config = dict(
    n_layer=11,
    d_model=448,
    n_experts=32,
    experts_per_token=4,
    d_expert=96,
    d_shared_expert=0,
    activation='squared_relu',
    moe_layers=[0, 1, 2, 3, 4, 5, 6, 7, 8, 9, 10],
    router_score='softmax',
    normalize_top_k=False,
    routed_scale=2.17,
    balance_loss=0.0141,
    balance_bias=False,
    init_std_router=0.0248,
    lr_router=0.000516,
    vocab_size=8192,
    norm='rmsnorm',
    norm_eps=1e-06,
    tie_embeddings=False,
    optimizer='soap_variant',
    lr=0.00187,
    beta1=0.95,
    beta2=0.95,
    batch_tokens=[32768, 65536, 98304],
    seq_len=1024,
    train_tokens=362000000,
    steps=6038,
    dataset='wikipedia_en',
)
Below are experts of layer 4 (counted from 0) of a mixture-of-experts language model. Rows are named router (the router's row for the expert), up (a neuron's input weights, with its number) and show model dimensions 0-111. Each number is 128 + 24 x the weight over its row's rms, rounded and kept within 0 to 255.
After each expert's rows: "mostly gets" lists some tokens that are sent to it at least half of the time; "comes after" lists some tokens at least twice as common just before its tokens as in all text. This comes from a sample of Wikipedia text that the model never trained on. Tokens count by the router's weight.

# expert 6
router [137 137 127 103 191  89 160  89 126 154 162 150 141 155 151 152 110 112 155 130 101  92 122 118 185 120 113 147 131 141 130 154 147 131  76  93 165  98 108 113 177 100  62 167 125  97 113 158 120 107 133 152 130 126 104 107  98 138 107  78 122 115 124 169 135 117 118 118 149 106 122  89 124 117  95 134 164 139 142 146  92 137 116 118 130 187 117 121 133 171 136 116  97  79 119 138 137  99 109 169 154 122 136 141 166 126 179 130  83 166 139 106]
up0 [138 158 153 146  98 151 160 124 105  97 114  80 133 165 126 124 120 132 117 154 128 132 162 124 122 170 149 143 111 141 162 130 114 144 148 147 132 158 103 165 111 107 130 109 131 106 120  42 138 136 105 109 156 119 149 132 128 116 173 140  84 161 119 123 115 158 117 123 134 150 146 132  97 138 118 120 101  95  99 136 126 155 144 186 181 102  72 109 170 133 132 175  97 145 121 140 125 173 164 134  92  96 113  97  87 147  70 153 137  99  99 130]
up1 [143 130 185 135 138 103 107 159  82 104  83 113 155 137 126 123 136 149 127 155  94 134 138  90 177 122 157 116 135 117 132 124 114 137 136  90 134 133 116 126 130 139 127 111 111 155 150  90 151 141 124 125 134 146  98 129 146 133 143 106 119 156 106 136 128 135 136 115  82 108 153 124 101 189 148 146 161  74  75 131  93 148 139 147 170 105 134 137 215 110 126 142 133 107 105 132 105 139 129 132 112 155  97 113 131 146  95 111 133 131 114  80]
up2 [137 150 143 113 143 142 117 118 136 128 166  84  99 119 104 101 124 142 128 127 112 132 128 135 115 129 130 119 137 129 131 132 103 108 130 126 145 167  79 121 102 158 171  95 121 138 107 129 152 104 125 112 125 138 128 105 139 123 170 132 155 144 130 120 159 129 125  87 121 153 124 135 110 116 175 117 101  85 101 137 117 103 149 142 153 125 119 136 177  95  75 156 158 161 135 145 104 122 147 117  88 107 137  85  94 151 117 154 105 126 119 123]
up3 [147 116 176 156 134 127 118 147 102 135 148 104 116 146 123 132 152 152 154 113 101 145 143 150 124 138 119 133 102 154 147 129  44 119 144 121 144 149 127 156 136 140 132 143 153 133 120 109 136 125  80 136 118 123 121 126 149 155 135 125 128 134 138 152 119 140  98 154 133 148 161 118 126 117 158 143 124 104 100 110 153 129 133 125 149 111 114 136 171 116 161 166 141 118 125 152 135 143 192 108  94  99  91 135 100 165 131 108 136  93  65  94]
up4 [128 124 194 126 143 105 169 122 129 158 114 103 135 164 120 140 112 136 127 114 111 110 105 142  91 150 133 103 127 103 142 116 124 158 114 123 123 122 126 131  86 134 122 113 137 116 128  98 128 102 124 140 113 135  83 131 114 124 157 128 110 127 120 130  95 103 115 158 120 110 151 135 110 112 138 126 108  56 102 113 150 131 105 119 165 119 111 115 184 102 101 160 148 136 132 169  99  90 149 137  84 138 134 132 106 185 122 115 147 114 138 139]
up5 [110 119 132 151 135  92 131 114  90 160 147 104 101 164 106 134 110 129 129 109  96 135 133 119 131 170 143 123 136 138 148 109 117 125  99 129 115 135 115 150  94 153 173 123 129 127 129 107 156 121 131 129  97 113 114 144 138 122 143 132 128 123 174 147  91 149 141 105 150 137 120 120 126 132 164 132 106  80 117 109 150 154 146 123 164 103  96 134 175 108  90 195 124 182 150 134  93 121 146 125  98 134 113 137  98 166 144 138  98 148  91 121]
up6 [111  91 150 146 146 102 113 136 144 122 125  96 124 128 108 141 114 110 104 126 137 139 156 128 136 138 143 109 115 148 129 139 147 155 125 173 147 152 126 135 120 139 115 149 121 145 157  99 136 134 125 120 148 133 115 115 147 151 158 135 140 106 125 161 139 125 151 144 127  94 139 139 115 129 159 113 105  92  58 143 111 125 141 111 161 130 147 121 165 112 116 160 129  94 114 151 107 122 173  99 108 114  85 127 162 177 132 128 136 111 134 119]
mostly gets: "ast", " new", "ver", " more", " back", "led"
comes after: " |", "\n", ")\n", "|", " H", ";"

# expert 25
router [143 148 137  95 104 110 102 109 146 114 156 140 114 134 157 149 100 129 114 147 129 100 123 113 142 125 140 132  80  87 133 124  66 111 102 147 119 129 127 111 143  77 166 144 145 147 140 113 169 109 126 156 142 106 134 121  79  97 107 100 128  46 122  89 134 118  91 127 140 103 115 102 134  89 115  84 156 134 150 137 112 100 112  65 121 171 128 127 131 127 116  93 125 117  97 115  94 108  84 147 142 117 136 126 134 113 113 106 116 140 138 122]
up0 [119 121 150 156 168 142 131 126 124 155 114 112  90 110 100 142 150 151 109  92 146 141 108 115 112 129 122 134 155 136 143 157 127 128 128 124 119  95 140 111 111 135 144 124 100 119 112 135 205 153 155 147 156 130 108 105 104 154 179 127 128 132 111 136 114 136  91 156 159 153 159 160 109 153 152 138 117  78 153 117 135 152 114 106 204 135 120 120 196  95 164 141 125 153 113 134 148 105 127  96  64 107 114 110 138 169  89 118 101 109  91 102]
up1 [118 146 160 139 138  93 156 128 115 136 131 130 125 126 134 122 125 159 145 151 100 160 134 128  86 148  76  70 123 134 131 114 156 182  76 133 167 128 116 159 103 135 143 122 114 151 127 111 107 127 107  89 126 138 103  94 133 131 155 168  81 126 136 126 109 149  57 130 104 138 159 162 100  96 169 140 110  84  95 116  99  62 145 117 146 123 127 126 180  85  96 165 123 119 143 154 117 151 110 143 110 104 114 123 146 195 122 118 150 110  85 123]
up2 [127 117 146 183 117 110 136 126 128 135 110 106 154 154 100 125 137 120 140 124 106 169 127 127 122 111 111 122 152 144 155 145 101 119  99 156  97 160 139 141 124 157 119 145  94 119 130 128 110 137 127 141 111 122 134 113 125 129 163 149 105 132 130 105 152 108  78 142 113 125 135 127 145 134 168 138 120 116 123 112 160  97 138  91 145 151 114 142 153 118 137 178 121 105 115  98 106 172 144 122  89 145 127 119 128 165 111 115 132 107  44 139]
up3 [ 98 111 193 162 130  88 163 123 102 164 105  69 113 155  91 100 132 142 101 134 144 131 143 167 174  90 105 133 126  92 132 126 120 136 132  99 132 147 133 142 101 145 124 127  92 160 115 130 142 149  91 139 112 164 112  86 149 121 163 114 117 123 123 154  96 136 109 141  86 148 149 148 138 130 149 110 129  80 132 156 137 113 142 121 178 124 154 116 166 104 127 167 106  93 138 151 110 125 159 158  64 112 147 119 160 194 110 145 110 143 104 147]
up4 [139 125 183 143 146 123 116 150 102 141 155  85 130 161 114 146 124 153 133  91 113 126 119 109 126 121  82 128 110 138 146 126 153 138 120 101 111 117  97 132  99 156 125  97  77 129 106 122 137 132 118 115 119 125 103  96 121 113 169 113 123 115 111 102 139 128 108  82 139 121 128 139  64  95 176 185 123 102 126 158 152 166 137 133 177 138 126 117 187 164  93 193 127 119 120 127  99  96 149 131  67 156  95 126 136 173 107 118 144 131 114 131]
up5 [112 118 159 158 147 110 154 152 101 142 117  78 121 137 122 108 120 147 159 125 131 150 145 129 125 152 123 141 149 160 114 150 130 147 111 131 144 160 132 162  99 130 158 122 129 150 142  96 160  93 122 105 140 109 124 128 152 157 160 141 125 155 140 131 112 175 115 129 118 151 144 159 138 106 177 134 106 109 104 145 119 110 177 134 154  94 138 124 158  60 115 182 145 133 124 124 103 112 132 129  79 115 100  73 112 185 139  58 103 137 114 144]
up6 [116 137 169 158 130 123 126 103 137 132 110 115 129 152 142 115 116 166 144 134 104 134 122 129 124 154 122 135 113 121 150 158 127 135 136 156 109 167 129 122 105 159 145 121 124 111 160 102 109 108  97 103 171 130 125  88 182  91 181 133 126 119 113 146 126 143 133  84  87 131 130 118 145 116 178 179 112  81  78 145 119 115 169 136 165 144 142 131 157  40 138 199 120 100 148 111 121 124 183 130  76 119 119 101 123 187 129 100 111  83 102 105]
mostly gets: " Ne", " River", "ica", " Sch", " H", "ata"
comes after: " ", "2", "1", " $", "T", "t"

# expert 19
router [127 151 114  99 140 143 136 146 115 129 163 167 119 128 148  82 157  91 126 126 127 150 123 131 198 165 193 168 121 104 157 159 105  92 113 110 109  96 114 133 130 135 104 151 119 123  97 154 160 142 145 132 158 170 161 138 153 161 112 110 126 121  93 132 100 108 153 126 150 126 111 134 153 142 132  84 135 130 155 147 107 148 132 122 115  96 127 139 108 160 116 112 129 153 125 134 121  99 110 143 139 173 134 153 160 125 124 159  94 157 148 117]
up0 [157 135 173 165 114 125 116 101 130 136 153 125 175 140 121 116 148 171 116 126 148  95 128 139 127 130  97  87 134 120 116 191 131 133 132 123 135 110 114 124 103 146 163 174 104 122 131 141 124 120  90 145 143 110 127 129 143 157 163 144 129 144 128 111 155 136 150 146 150 128 115 152 117 127 173 154  98  81 120 120 146 121 134 132 163 149 131 110 169  95 146 168 148 168 158 142 103 151 133 137  85  97 115 121 105 200  88 123  94 133 108 183]
up1 [128  87 162 145 118 136 125 150  92 109 106 120 144 175  90 126 133 132  98 116  92 113 138 148 128 131 132 116 131 122 131  98 113 126 122 142 127 184 155 121  73 147 122 125 141 128 101 113 136 140 117  98 112 141 124  99 150 114 165 139 120 129 112 128 102 151 123 108 142  85 142 141 153 144 159 117 109  70 116 127 166 112 137 136 167 132 179 141 177 106 130 171 123 119 124 118  94 146 172  89  52 126 118  87 108 189 120 127 102 153 105 143]
up2 [117 159 126 187 151 118 132 153 116 116 125  86  81 146 116  95  88 147  84 136 166 111 136 119  86  93 109  91 135 124 148 114 110 113 136 155 128 102 119 160  95 118 122 123 153 165 121  94 123 160 114 147 130 111 142 118 180 133 148 133 142 138 130 130 146 150 120 115 122 156 150 145 116 108 173 150 112  88 125 124 105  89 144 108 126 118 109 148 233 111 107 177 133 120 118 123 118 137 110 140  79  97 115 108 104 188 106 115 109 145 120 125]
up3 [108 130 164 162 189 117  95  93 117  87 109 103 107 186 122 139 110 135 153 110 124 127 181 127  97 136 147 118 155 122 151 123 132 119 108 143 129 103 126 110 100 155 154 147 131 120 126 136 154 147  89 106  88 128 101 110 164 128 169 113 101 128 127 132 157 138 130 116 126 154  89 115 100 144 169 172 101  76 119 161 115  81 150 131 197 115 125 140 171  98  86 148 131 120 128 123 136 121 124 121  83  92 156 126 114 203 122 144 112 132  83 133]
up4 [144 121 120 106 141  99 139 112  69 122 103 125 134 188 121 166 117 115 153 100 102 115 103 132 161 148 126 110  84 132 137 123 132 148 146 137  99 109 124 142  94 107  85 146 144 105 103 123 128  93 118  89 121 167 142  87 188 147 151 140 137 121 105 117 131  97 109  70 126 155 113 122 125 120 132 153 108 107 128 134  76  94 151  98 112 161 121 171 126  93 137 123 141 123 135 143  82 156 107 127 102 178 133 109 129 151 121 169  95 142  94 124]
up5 [118 112 146 145 119  88 126 160 107 139 136  95  85 145 126 136 133 138  98 130 143 114 177 135 118 160 103 147 137 136 129 127 126 170 132 125 130 138 132 141 106 131 154 146 100 135 124 100 117 136 102 138 123 118 134 154  96  92 174 119 109 121 119 156 115 157  83 163 120 127 120 127 115 138 138 130 107  72 133 137 140 169 143 157 177 114 145 137 167 125 137 148 147 164 107 134 132 158 123 139  99 109 138  80  65 140 112  93 112  95 104 120]
up6 [ 93 126 156 138 166 136 115 152  98 110  94 108 131 112 128 142 129 154 130 135 142 117 141 153 122 105  77 137 133 137 130 147 124 133 143 111 127 148 111 134 114 111 170 114 136 136 146  98  91 107  92 106 114 144 141 102 147 152 122 157 150 149 119 144 112 158 104 120 103 102 144 148 120 167 175 136 169  88 135 141 142 125 116 106 164  76 122 135 129  50 174 188 132  99 156 158  95 116 118 101  90 142 141 101 100 159 117 108 134 117  64 135]
mostly gets: " g", "J", "Personal", "ar", " Em", "ular"
comes after: "1", "3", "4", "6", "5", "7"

# expert 4
router [123 148  96 107 115 128 129 103 135 142 116 138 153 167 137 121 133 112 123 159 126 107 132 133 151 145 204 111 126 128 160 115 119 140 113 148 110  93 124 115 137  78 133 150 157  97 115 149 135 176 131 147  91 117 107 181 151  63  99  73 137  95 119 121  53 110 177 123 130 130  84 102 124 104 111 140  81 150 166 174 130 108 139 105 131 174 112 169 118 131 156 119 102 136 133 138 130 152 117 144 145 136 119 125 152 123 130 143 111 127 149 123]
up0 [147 140 128 128 153 133 104 125 150 108 136 146 148 125  92 117 113 137  82 126 158 131 131 110 113 154 142 119 108 147 141 106  85 157 124 143 115 170 102 140 103  92 117 107 129 161 135 128 108 132 100 123 133 162 125 100 146 150 137 118 124  86 131 129 100 123 109 129 110 135 120 101 137 151 155 117 108 121 131 118  95 122 115 128 179 106 114 145 160 144 113 169  99 141 172 126 114 105 108  90 121 162 111  79 115 164  68  96 110 121  86  89]
up1 [147 152 158 185 144 154 123 109  68 123 138 121 129 100 111 132  94 149 133 159 123 131 146 114 135 143 131 116 145 146 138 141 127 147 121 138 116 113 147  83 128 135 140 130 124 136 119 126 121 153 115 148 123 118 138 157 126 123 124 102  99 122 123 165 115 129 138 117 114 157 131 135  82 104 176 120  88 103 111 130 114  84 147 142 167 132 109 208 135 117 145 158  95 132 146 135 157 162 120  99 125 141 119 146 133 136  99 142 132 178  56  66]
up2 [101 155 197 145 108 126 130 106  97 145 128 104 116 160 126 133 106 161 116  96 125 113 149 114 121 135 126  89  95 112 154 109 108 107 124 147 101 139 153 138  99 107 126 103  85 140 115 136 165 113 150 121 143 112 113 101 136 140 167 109 156 110 109 110 109 133  99 125 103 118 119 122  95 129 142 159 125  91  72 107 141 155 161 106 166 131 148  88 198  77 110 152 110 125 138  98 100 123 128 128  67  94  83  94 139 198  83 130 139 134  99 158]
up3 [125 114 168 128  97 108 139 111 107 129 141  93 160 113 109  87 108 152 139 115  99 114 135 138 122 139 106 109 131 155 128 145 147 116 121 130 106 131  83 154 121 154 146 143 106 144 130 130 137 100 133 111 149 103 145  96  95 100 158  96 144 154 141 138  85  85 133 124 143 135 126 155  80 124 143 114  95 103 112  85 151 128 118 127 187 118 106 120 175  75 133 186 183 123  95 142 116 118 161 143  88 116 145 116  86 182 101 109 132 128  63 120]
up4 [123 133 167 156 122 149 146 130 124 130 165 112  92 148 106 128  80 123 115 120 102 111 106 118 102 120 148 128 116 123 144 122 120 138 122 147 120 116 104 114 115 133 165 137 155 125 122 145 124 132  88 113 126 109 114 121 140  95 120 126 110 138 145 140 130 147 101 156 125 147 189 119  63 131 166 131 102  85 110 116 112 165 106 130 190 164 137 121 187 107  92 159 128 122 135 122 138 154 143 122  67 154 105 139 122 188 112  99 141 101  61 125]
up5 [101 117 154 139 122 116  97 140 135 122 133 143  92 136  93 119 104 165 135  84 144 117  92 157 127 125 122 152 108 146 163 134 114 140 130 110 100 126 147 156 118 126 140 144  98 139 121 129 127 106 110 140 135 130  90 111 122 113 173 146 123 115 119 129 131 133 111 155  90 113 165 111 129 168 173 156 130  97 127 131  95 109 189 128 176  90 120 135 186  90 140 182 156 149 169 117 121 123 107 127  86 114 148  86 134 164 113  85 117 122 115 147]
up6 [ 84 121 168 136 111 134 131 132 128 156 141 101  51 147 114 122 102 150 129 136 129 143 126 170 114 139  77 146 133 126 128 117 143 105 130 124 100 140 162 170  88 126 137 149 118 121 137 174 133 129  91 127 150 101 134 127 146 135 142 170 113 101 103 112 120 116  79 117 124  92 151 140 161 127 134 124 108  77  78 141 147 118 126 146 161 117 172 126 175 127 101 165 137 155 144 109 108 113 141 154  65 127 101 116 127 146 124 158 141 136  91 171]
mostly gets: " b", " w", "-", " pl", " high", " Air"
comes after: " ", "\n", " |\n", " (", ")\n", "|"

# expert 28
router [174 138 131 106 128 124 158 118 136 160  99 116 114  88 141 128  91 104 137 150 143 104 124 133 196 169 167 123 132 142 128 149 168 163 163 133 156 104 113 120 142 105  85 130 146 105 139 140 169 140 104 140 132 124 134 174 134 136 138  75 124 119  89 164 106 109 118 140 108 116  98  97 164 130 130 137 150 134 150 141 120 120  93 105 119 135 113 197 115 136 152 129 124 131 116  94 106 143 123 152 146 149 133 130 135 112 102 175 133 119 138 109]
up0 [136 152 171 145 119  81 121 125 129 148 132 121 164 131 127 118 122 168 125 119 117 133 148 115  84 115 109  98 144 133 147 143 132 121 126 119 130 154 106 177  99 140 176 105 146 113 126 151 133 147 138 134 133 145 110 144 145  99 179 136 128 108  78 135  94 123 130 132 118 144 122 140 114 155 136 120 129  87  97 122 101 108 129 123 155 131 130 124 180  96 133 186 126 144 146 128 127 122 125 129  98 112 116 140  76 194 125 142 137 127  71 129]
up1 [ 95 116 154  94 132 135 131 117  92 123 117 110 109 173  95 138 160 110 137 103  96  96 137  95 138 151 123 150 112 132  85  97 167  86 125 158 111 151 145 135  91 124 153 135 120 105 107 123 153 110 129 106 141 129 125 158  91 127 142 100 124 102 125  97  97 141 133 115 101 128 122 125  90 135 144 116 153  58 111 133 134 156 112 118 177 127  91 109 171 113 121 150 152 118 129 123 116 107 175 102  79 109 132 144 119 178 167 149 109 131 111 145]
up2 [126 132  93 137 165  96 132 130 134 144 157 116 113 166 115 138 114 122 146 107 101 129 153 108 149 137 114 148 162 123 148 105 126 121  77 153 141 141 142 153 112  97 140 139  84 146 148 112 127 140 129 129 136 140 192 122 161  95 125 118 134 136 114 144 132 106 123 112 130 167 113 130 121 125 172 127 117  83  72 122 121 124 106 131 146 157 127 142 163 105 186 180 159 100 175 152 110 110 117 120 101 136 136 116 144 171 146 124  67 138 105 120]
up3 [122 115 176 132 130 137 121 129 107 124 159 107 146 169 138 129 110 138 121 111 107 116 144  92 132 160 134 104 122 131 134 123 119 147 103 146 128 151 105 122 117 129 134 114 118 105 119 127 156 145 127 131 127 142 100 132 150 158 171 153 120 111 164 122 123 141 101 143  99 131 128 135  92 157 183 135 116  43 124 158 137 136 122 153 189 130 149 112 166  76 120 168 206 131 133 122 131 134 132 118  58 137 168 134  91 161 136 126 108 121  95 110]
up4 [149 146 157 149 111 142 130 123 111 129 118 141 155 139 147 131 145 143 154  99 156 118 125 146 136 143 104  77 135 152 149 156 141  93  83 134 137 111  97 120 117 105 119 113 155  87 112 104 143 133 139 161 135 126 148 119 132 111 145 131 115  96 157 146 133 176 114 141 184 146 162 120 143 139 131 112 152  91 108 150 150 111 152  85 177 127  88 132 168 111 111 187 145 142 137 138 103  99 169 113  77  89 119  83 127 163 131 118 126 100 130 114]
up5 [141 145 153 178 134 145 142 152 128 161 150 139 136 147 102 144 105 159 108 113 143 162 169 120 164 126 136 127 153 123 118 126 125 133  95 117 134 167 143 138 128 133 146 140 120 130 140 134 129 102 144 131 117 100 159 104 121 165 149 131 133 107 143 125 130 136 116 163 117 146 142 127  87 120 138 120 125  79 145 130 178 189 144 109 166 105 146 132 162 117 153 175 128 142 123 126 119 134 114 138  67 141 142 132  79 197  98 114 142 138  97 124]
up6 [119 111 144 140 134 146 121 108 131 128 166 103  88 140 108 118 117 103 125 139 140 110 124 114 130 118 121 137 126 133 145 160 116 136 137 147 136 149 123 144  99 126 131 108  88 120 102 130 125 149 142 141 130 162  93 110 120 122 162 156 130 108 112  85  93 141 137 118 127 124 141 177 104 126 134 111 145 106 120 120 130 139 131 141 163 125 125 135 161 103 103 169 127 132 144 169 124 132 131 137  53 115 162 118 113 210 150 140 120 107  93 143]
mostly gets: " g", " until", " ass", "°N", " football", " since"
comes after: " ", "–", " |\n", " (", " c", "c"

# expert 13
router [136 151 115 120 117  74 123 170 129 142 114 143 164 110 135 106  76  98 141 112 174 128 108 117 162 155 102 110 123 135 137 148 132 178  95 131 122 120 142 134 152 137 125 153 130 157 148 157 129 116 127 130 182 122 140 146 133 131 147 124 121  77 116 112 158  97 130  98 156 143 141 144 136 109 112 153 149 135 142 170 116 133  92  91 111  87 131 109 116 162 107 116 123  94 137  78 142  84 116 135 164 120 168 144 137 142 156 126 155 159 149  97]
up0 [117 107 133 124 106 103 143 115 120 115 132  89 153 146 120 104 128 139 118 129  90  87 155 171 101 162 144  76 131 154 189 157 130 183 116 134 133 150 132 153 120 137 117 138 135 141 131 112 135 111 108 124 135 147 130 125 161 145 156 116 129 147 102 138 102 151  91 154 125 110 106 133 103 118 158 137 130  52 129 143 120 173 137 101 168 120 135 128 163  77 151 174 159 134 121 141 107 142 148  93  80  97 152 115 110 154 128 103  50 129  83 133]
up1 [113  91 154 135 118 121 130 131  97 160 150  79 136 161 110 126 127 122 140 130 131 137 128 133 149 143 107 126 119 153 131 121 150 107 131 162 102 158 128 127 105 118 154 137 140 115 128 107 143 127 112 123 127 136 135 149 133 183 146 143 148 131 128 106 114 138  81 127 108 122 133 107 122 141 192  69 124  81 114 117 130 105 162 130 154  93 120 128 127 107 138 170 127 124  89 138 127 188 137 131  73 166 127 127 107 181 134 122  94 110 106 149]
up2 [124 130 153 139 142 132 164  99 104 130 119 130 109 145  99 136 115 132 114 129 127 166 143 127 103 113 130 129 127 126 141 124  93 128 116 133 106 122 130 129 107 125 136  79 108 141 131 118 114 115 121 129 118 143 120 167 136  94 137 120 127 118 145 118 150 218 108 170 138 103 143 115 102 103 168 115 104 114  85 117 146 138 126 132 212 165 152 147 198 113 101 168 116 121 118 101 120 142 130 113  96 150 120 117 100 207 106 170 120 112  70 128]
up3 [157 121 160 121 135 107 154 120  93 117 141  64 103 151 129 143 126 136 123 159 130 128 166 136 115 175 111 106 112 143 137 120 141 131 114 123 133 134 142 134 125 114 140 114 112 129 123 121  96 167 102 131 103 147 143 124 136 142 152 134 102 125 103 145 104 155  93 145  67 119 154 110  98 143 171 127 119  68 144 155 173 120  91 118 152 148 113 151 151 114 116 214 127 133 118 138 154 155 129 139  91  82 123 131 141 172 174 155 100  87  94 130]
up4 [101 130 170 140 157 124 127 116 104 149 144  77 132 175 155 111 121 129 131 134 131 113 129 148 115 115 112 145 171 158  96 122 117 130 142 160 140 166 103 126 107 134 157 118 126 135 123  97 136 131 130 138 115 134 142 135 138 109 144 139  98 117 157 157 125 170  77 162 183 102 124 129 127 125 179 146 103 103 152 144 137 147 124 123 151 132 105 122 194 101 131 158 141 103 125 132 119 156  79 130  64 136 100 103 119 169 124 140 129 106  71 140]
up5 [142 113 174 159 160 109 134 107  80 130 119 112 101 181 133 122 119 166 125 117 157 126 131 125 116 113 122 123 113 143 132  93 157 114 127 143 135 129 139 127 116 108 145 146 100 143 129 135 105 168 117 121 108  98 149 121 121 135 149 129 129  99 103 150 111 168  92 164 118 118 138  97 101 145 177 117 121 114  80 118 155 124 163 122 188 136  99 120 165 122 126 159 147 129 119 131 140 138 150 116  91 120 128 106  85 182 118 110 133 120  86 114]
up6 [115 149 140 130  95 100 154 151 124 136  94 114 102 162 114 107 126 142 128 109 140 121 147 112 119 111 133 156 122 143 109  94 142 127 153 125 107 147 146 150 138  94  97  94 103 129 113 142 140  98 134 108 114 132  99  83 156 113 132 130 174 151 131 134 107 117  99 118 119 116 108 134 131 143 166 133 102 119 120 111 126  98 146 154 161 135 111 128 195 115 107 131 113 138 176 116 104 143 146 138 122  91 130  92 151 128  95 102  91 113 127 139]
mostly gets: " National", " Her", " United", " War", " For", " Born"
comes after: " |", "6", "5", "3", "4", "-"

# expert 3
router [151 143 127 104 164 130 127  96 138 162 149 134 134 135 156 119 110 130 113 115 169 109 114 162 147 148 163 127  74  87  90 102 153 124 127  97 107  98 114 133 144  94 125 157 143 130  96 127 112 160 167 148 136 129 110 123 111 103 116 136 108  84 173 175 125 120 124 115 162 121  85  75 142 136 122 134 137 129 161  84 128 179 126 109 124 160 123 166 107 128 140 134 134 106 124 111 159  97 116 116 117 115 119 138 162  97 109 153 149 156 152 131]
up0 [ 90 144 145 128 115 133 162 154 136 106 105 128 140 152 140  90 104 169 102 110 132 143 176 119 112 132 120  95 111 121 126 147 147 112 104  97 145 127 136 144  87 130 122 130 116 146 143 137 114 132 100 134 111 110 117 126 172 155 175 154 160 116 141 149 106 165 110 146  91 103 141 140 104 153 132 125 187  86 123 132 145 140 145 133 187 109 118 125 179 156  95 186 135 129 115 133 135 118 148  97  56 117 127 116 119 175 132 124 128 139  77 102]
up1 [ 97 138 200 161 145 116 119 153 131 101 106  92 121 168 114 101 111 141 103 107 117 121 140 137 188 143 155 134 130 151 142 163 124 118 115 108 144 141 132 153 100 132 131 120 143 113 107  96 130 132  77 130  92 126 113 127 130 136 158 120 116 123 106 108 101 133 117 137 110 124 150 136 115 142 149 134 154  85 134  99 160 100 135 147 147 157 135 155 207 114 156 186 158 106 114 150 120 140 122 144  81 126 103 107 125 164 114 129  84 153 133 143]
up2 [129 137 154 170 118 148 135 130  72 119 111 124 119 146 109 153 164 174 132 153  81 115 164  95 136 143 161 158  82 147 124 111 147 133 123 124 133 129 173 150 135 136 141 119 122 146 136 129 131 173 132 156 111 127 126 141 152 147 112 122 119  75 105 123 112 104 115 104  82  96 107 139 123 165 143 101  89 108 114 163 145 122 164 176 160 148 118 114 139 121 138 134 159 137 109 132  69 144 103 124 128 119  87 112 112 152 111 124 135 115 102  94]
up3 [125 121 146 148 154 119 149 108 119 127 164 110 135 139 133 147 151 157 143 119 138 114 134  98 118 126 150 139 127 148 133 112 132 122 122 149 132 146 140 155  80 150 151 120 115 137 125 120 162 138  89 106 122 135 109  98 161 124 167 143 118 162 128 104 111 137 105 142 161 138 160 183 104 114 160 121 138  81 126 128 135 132 140 116 187 112 132 102 154 127 154 217 133 149 150 162 135 110 146 143 107 114 170 132  83 158 109 129 112 104  72 150]
up4 [ 86 121 159 126 139 129 129 133 119 127 127 109 125 139 148  99 112 126 116 128 115 161 132 117 126 156 133 158 153 178 138  83 105 119 110 101 108 145 158 127 117 105 136 114 137 135 109 145 110  95 104 110 139 134 135 131 116 140 173 127 167 136 130 143 125 128 111 141 112  85 116 109 147 116 186 159  99 108 113 150 127 150 149 123 150 132  93 143 213  96 117 170 137 102 136 144 106 131 154 149  99 111 137  86 137 173 118 107 151  82  83 128]
up5 [106 132 187 104 137 129 148 146  89 139 105  91 108 144  98  96 138 165 153 159 156 128 150  96 131 123  92 147 143 119 103  95 109 129  92 101 152 152 140 129 118 136 113 145 118 139 110 122 138  88 102 100 122 121 138 109 154 125 172 120 134 136  96 138 101 138 117 149 104 156 118 127 104 161 123 155 121  77  71 129 128 117 147 115 182 117 138 148 160 130 100 168 123 115 120 175 118 134 116 132  82 113 103 118 120 194 128 102  92 156 121 144]
up6 [ 99  99 155 166 145 122 156 117 128 147 141 124 115 170 149 139 124 108 103 156 107 120 125 120 123 148 140 129 126 147 137 124 139 140 148 132 165 151 154 138 112 146 123 134 108 125 101  87 138 137 105 117 137 170 100  95 142 143 181 128 110  91 113 135 109 157 109 115 139 122 129 150 123  99 158 118  97 113 101 122 159 149 132 132 143 112  97 120 187 133 129 155 153 156 141  85 112 101 125 118  83 150 120 107 123 174  76  98 117 103 120 120]
mostly gets: "X", " /", " car", " X", ";", " —;"
comes after: "1", " ", "2", " (", "0", "–"